config.toml
num_hidden_layers = 18
hidden_size = 224
n_experts = 80
experts_per_token = 3
d_expert = 64
d_shared_expert = 128
hidden_act = "swiglu"
moe_layers = [1, 3, 5, 7, 9, 11, 13, 15, 17]
router_score = "softmax"
normalize_top_k = false
routed_scale = 1.0
balance_loss = 0.0112
balance_bias = false
init_std_router = 0.0276
lr_router = 0.000702
vocab_size = 5951
norm = "rmsnorm"
norm_eps = 1e-05
tie_word_embeddings = true
optimizer = "soap_variant"
learning_rate = 0.00258
beta1 = 0.95
beta2 = 0.99
batch_tokens = 65536
max_seq_len = 256
train_tokens = 402800000
max_steps = 6147
dataset = "wikipedia_en"
Below are experts of layer 5 (counted from 0) of a mixture-of-experts language model. Rows are named router (the router's row for the expert) and show model dimensions 56-111. Each number is 128 + 32 x the weight over its row's rms, rounded and kept within 0 to 255.
After each expert's rows: "comes after" lists some tokens at least twice as common just before its tokens as in all text. This comes from a sample of Wikipedia text that the model never trained on. Tokens count by the router's weight.

# expert 31
router [138 166 124  70  98  72 151  70 200 123 201 167  99 151 134 175 158 137 124 136 160 165 131 147 116 162 150 108 166  74 150 104 135 154 170 113 105 135  59  84 105  94 143  87 177 140 142 162 134  65 159 136 142 113 115 140]
comes after: "\n", " |", "|", "3", "5", "0"

# expert 50
router [142 157 161  86 101  99 136 158 200  98 134 136  88 126 156 122 160 130 177 178 161 163 167 141  95 154 147 152 123 154 158 115 158 163 161 124 143 101  82 110 125 122 155  76 156 146 111 105 184 164 179  84  96  98 134 164]
comes after: " |", " | ", "|", "0", "3", "–"

# expert 34
router [163 177 139 130 206  66 132 124 128 104 113 122 136  85  91  95 147 153 146 111  82 113  83 130 161 147 100 157 102  95 115 113 112 109 124 123 128 140 121 100 182 181 167 119 151 151  74 147  78 154 144 145 134 114  87 139]
comes after: " ", " | ", ",", "1", "| ", " ("

# expert 16
router [163 127 156 109 138 167 172 124  89  80 120 121 132 159 145  97  91 130  88 132 151 147 104  75 156  83  97 126  86 140  69 106 199 136  99 143 148  92 111  82  85  97 110 175 185 126  91  93 128 144 129 109 189 119 129  80]
comes after: "1", "2", ", ", " in ", " ", " ("

# expert 52
router [135  83 168 111  98 140 154 102 117 173 106 132  81 179 121 127  74 109 113 151 104 174  57 139  65 125 152 141  91  87  85  77 141 150 143 112 141 100 151 102 124 102 141 108 157 122 161 147  80  99 177  90 182  74 162 127]
comes after: "–", ".", "1", " (", "′", "-"

# expert 65
router [147 143 145 109 129  81 140 134 154 101 179 198  91 178 116 141 149 145 199 154 124 176 137 131  76 147 146 163  98  44 137 118 109 151 108 136  90 149 138  79 186 103 143 177 193 127 106 176 103  97  96 135 133 104 119 138]
comes after: ":", "3", "4", "0", "6", "-"

# expert 54
router [125 103 140 192 153 105 150 112 120 121 187 126 130 154 110 163  96 144 106 113 115 123 133 136 127 157 186 129 114 144 147 117 161 137  78 113  99 135  95 138  68 161 105 119  97 158 115 184 120  80 175 164 100 130 120 188]
comes after: " p", " P", "P", "- P", " sp", " | P"

# expert 49
router [179 158  92  63  85 122 151  85 173 149 149 163 130  96 115 178 102 127 173 141 159 158 156  92 119 100 157 150 123  89 135 130 148 147 152  97  66 110 153 128 117 114 154 189 120 183 156 130 123  71 139 120 120  76  75 155]
comes after: "-", " \"", " (", " |", " un", "/"

# expert 75
router [149 124 122 109 143 145  92 122 129 146 129 138  96 176  94 122 179 187 135 163 131 151 172 185 121 160 150 134  87 125 127 108 157 152 103  79 101 108  93 130  97 114 110 135  99 120  75 182 119 169 136 105 171 107 135 187]
comes after: " P", " T", " p", "P", " | P", " Ch"

# expert 58
router [149 141 129  82 136 121 133  84  99  81  95 116  97 176 119 146 183 126 120 160 118 137 140 143 110 155 133 161 132  70 140  97 116 173 188 125 116 108 155 116 159 145 178 150 193 157  85 139 101 148 133  88 108  95 133 143]
comes after: " L", " E", " A", "L", "E", "A"

# expert 8
router [140 197 144 141  51 154 148 101  92  56 118 173  62 128  95 130 165 128 134 166 186 159 141 153 100 155 142 152 143 101 146  85 150 161 133 120 146  99  84  72 147 128 176  87 152 143 206  83  76  75 101  90 121 118  85 112]
comes after: " L", " l", " b", " B", " Bl", " d"

# expert 7
router [ 86 100  96 193  87 118 121 166 104  95 153 103 130  93 153 124  86 161 143 125  89  84  87 118 163 125 116 155 161 150 159 173 116 168  64 118 107 121 182 177 157 126 185  97 192 119 133  72 127 113 111 146 163 133 104 120]
comes after: " the", " in the", " The", "'s", " of the", " a"

# expert 61
router [ 63  93 104 143  93 128 108 192  86 130  86  79 138  84 182  60 141 134 137  66 152 125 120 175 154  91 166 158 133 135 168 126 116  98 169 124 189 124 153 176 133 174  83 128  98  70 106 159 196 147 180 121 115 112 114 127]
comes after: " was", " to", " and", ",", " were", " is"

# expert 18
router [121 144 138  85 157 114 141 135 149 160 122 169 107 156  90 137 173 121 100 153 140 174  89 176 119 173 132 157 138 116 128  81 144 133 121 110  91 131  74  86  49 168 169 107 116 120  90 147  92  99  93 104 107 114  80 118]
comes after: " K", " S", " Sh", " s", " J", " k"

# expert 38
router [171 141 171  91 122 110 165 157 138  71 190 136 102 124 104 149 158 135 161 144 142 161 138 106 103 167 158 160  73 133 144 102 160 147  94  69 124 116 117  89  75 102 134  85 107 126 146  88 126 126 154  81 137 102 154 160]
comes after: "\n", ".", " |", ")", " |  |", "\""

# expert 77
router [142 124 124 119 142  86 124 113  94 198 138 140 167 184 108 131 120 141  92 152 132 168  67 122 163 157 144 149 184  46 111 131 164 146 186  94 107 131  49 115 148 141 179 110 136 156 139 144  94  97 148  70 201 122 142 158]
comes after: " B", " C", " c", " b", "0", "C"

# expert 41
router [137 107 134  70 194 121 136  86 191 157 160 104 179  72 112 158 134 132 125 142 145 121 149  98 118 162  78 113  77 111 104  99 102 130 148 126 144 144 129 134 111 189 140 121 188 107 171 158 109  67  55 151  68 132 138 135]
comes after: ".", "'", "\n\n", "\"", " | \"", " \""

# expert 20
router [180 164 143  95 178  67 134  79 159 151 103 175  85 151 141 183 173 109 114 155 113 145 111 136  98 133 167 168 128 134 156  83  92 141 100 157  78  82 104 163  79  91 117 152 150  69 167 216 160 119 108 149  90 144 127 154]
comes after: "\n", "-", " s", " S", ")", " sh"

# expert 11
router [184 126 108 106  96  81 139  96 135  94 108 171 144 159 143 151 134 134  89 111  80 158 150  92  99 118  63 113 133  97 116 111 164  85 115 128 108 127 130 148 124 102 100 187 151 134 147  93  99  97  87 150 137  95 177 155]
comes after: "\n\n", ".", " =", "\n", "==", "==="

# expert 9
router [165 144 144 159  93 134  95  79 133 122 171 148 146 181 187 165 129 144 123 130 172 127 112  97 138 129 158 152 104  99 110 121 166 120 167 148 109  96 112 173  91  74 133  98 138 105  73  69 170 102 101 162 184  99 101 150]
comes after: "\n", "\n\n", "==", " ==", "===", "."

# expert 27
router [118 141 142  89 154 120 142 121 121 133 110 111  78 115 121 118 131 131 155 155  96 165 151 154 137 156 188 177 138  95 107 130 122 143  89 182 130  91 111 147 209  85  98 101  91 168 106 109 114 118  84 135 155  86 155 174]
comes after: ".", ",", " | ", "1", "2", " ("

# expert 44
router [161 198 158  94 174 117 171  81  85 119 148 180 104 142 123 172 108 178 110 160  76 163 101 106 154 148  97 178 106 159 126  76 183 148 166 136 127  93 116  91 124  96 152 157 102  90  74 109  99 127  76 102 151  81 149 163]
comes after: "1", "2", "8", " in ", "86", "88"

# expert 68
router [118 144 149  81 167 175 133 165 149 123 154 102 122 110 142 122 151 149 130 138 132 171 135 110  71 177  78 165 101 123  89 137 154 146 166 138  87 121  71 118  98 113 161 151 138  83 124  93 134 134 115 135 140 124 125 138]
comes after: "\n\n", "\n", "==", " in ", " History", " =="

# expert 10
router [132 129 141 108 179 131 132 118 137 174  94 137 137 194 101 122 154 138 102  92  47 138 130 126 145 159 141 150 129  99 117 109 110  89 131 141 108 114 156 118  47 115 159  58 110  72 136 170 113 120  98  94  99 134  71 118]
comes after: " H", " K", " W", " S", " T", " O"

# expert 3
router [185 146 160 127 138  96 149 119 150  69 185  91 109 145 136 151 181 132 211 164 138 163 142  91 124 160 126 162 179  58 151 144 137 159 161 157 109 137 129  66 133 147 128 104 188 157 110 145  92 104 182 137 155 129  85 131]
comes after: " F", " f", "f", " | F", "F", "- F"

# expert 51
router [167 171 123 135 149 113 116  88 165  91 180  93 155 105 136  88  95 148  50 162 158  89 180 184 110 123 158 155 124 155 130 137 147 147 147 147 106 105 117 120  96 154 172 124 197 107  75  92  67  75  67 174 111 118 156 141]
comes after: " of the", " The", " the", ", the", "The", " in the"

# expert 0
router [179 120 148  74 159 128 149 167 117 148 172 138  62 189 110 110 142 187  96 184 108 182 153 131  68 163 159 157 131 109 135 116 177 178 164 100 110 138  97 128  91 119 123 153 143 141 177  87 104 159 127 101 108  86 129 180]
comes after: " | ", "4", "3", "5", "6", "0"

# expert 17
router [140 164  98 158 146  94 137  82 195 147 165 132 155 174 111 138 173 168 114 127 151  82 158  75 159 111 115 108  61 159 111  97 123 127 197 161  72 112 153 109 143 139 124 179 116 171 150 187 110  90  94 154 135  97 121 149]
comes after: "\n\n", ".", "\n", "===", " | \"", "=="

# expert 21
router [130 190 155 180 129 165 120 140 162 160  88 143 178  82 149 110  69  81  81  97 127 124 145 110 117 130 146  60 160 144 104 165 102 129 114 109 106 143 151 112 147  92  94 167  63  88 117 104 152 155 142 112  89 145 138  89]
comes after: ".", "\n\n", ", and", ",", "s.", ")."

# expert 35
router [146 147 131  93 113 108 141 132 153 116 130  85  73 135 142 143 169 137 123 132 174 131 155 164 118 146 139 155 116  74 106 144 197 159 140  85  91 130 166 120  88 114 125 144 174 161  80 116 118  82 120 116 170 113 116 167]
comes after: " | ", ".", " M", " m", " In", " An"

# expert 47
router [170  80 154 110 128 162 141 130 117 120  92 144  63 157  90 113 181 187  85 155 156 138 100 181 107 155 161 151 116 156 160 120 172 146  81 156  75  90 123  97 133 108 128 163 163 161 153 164 134 126  89 106 107 126 116 144]
comes after: "\n", ")", " |", ";", " N", " |  |"

# expert 2
router [150 186  66  98 137 106 146  57 108  95 154  81  88 138  82 135 131  97 141 133 107 122 154 159 162 167 143 146 132 134 119 144 148 132 100 149  99 107 133 152 108 104 186 145  86 141 101  99  79 126 156 134 139 147  87  86]
comes after: " D", " H", " R", " | D", " | H", " d"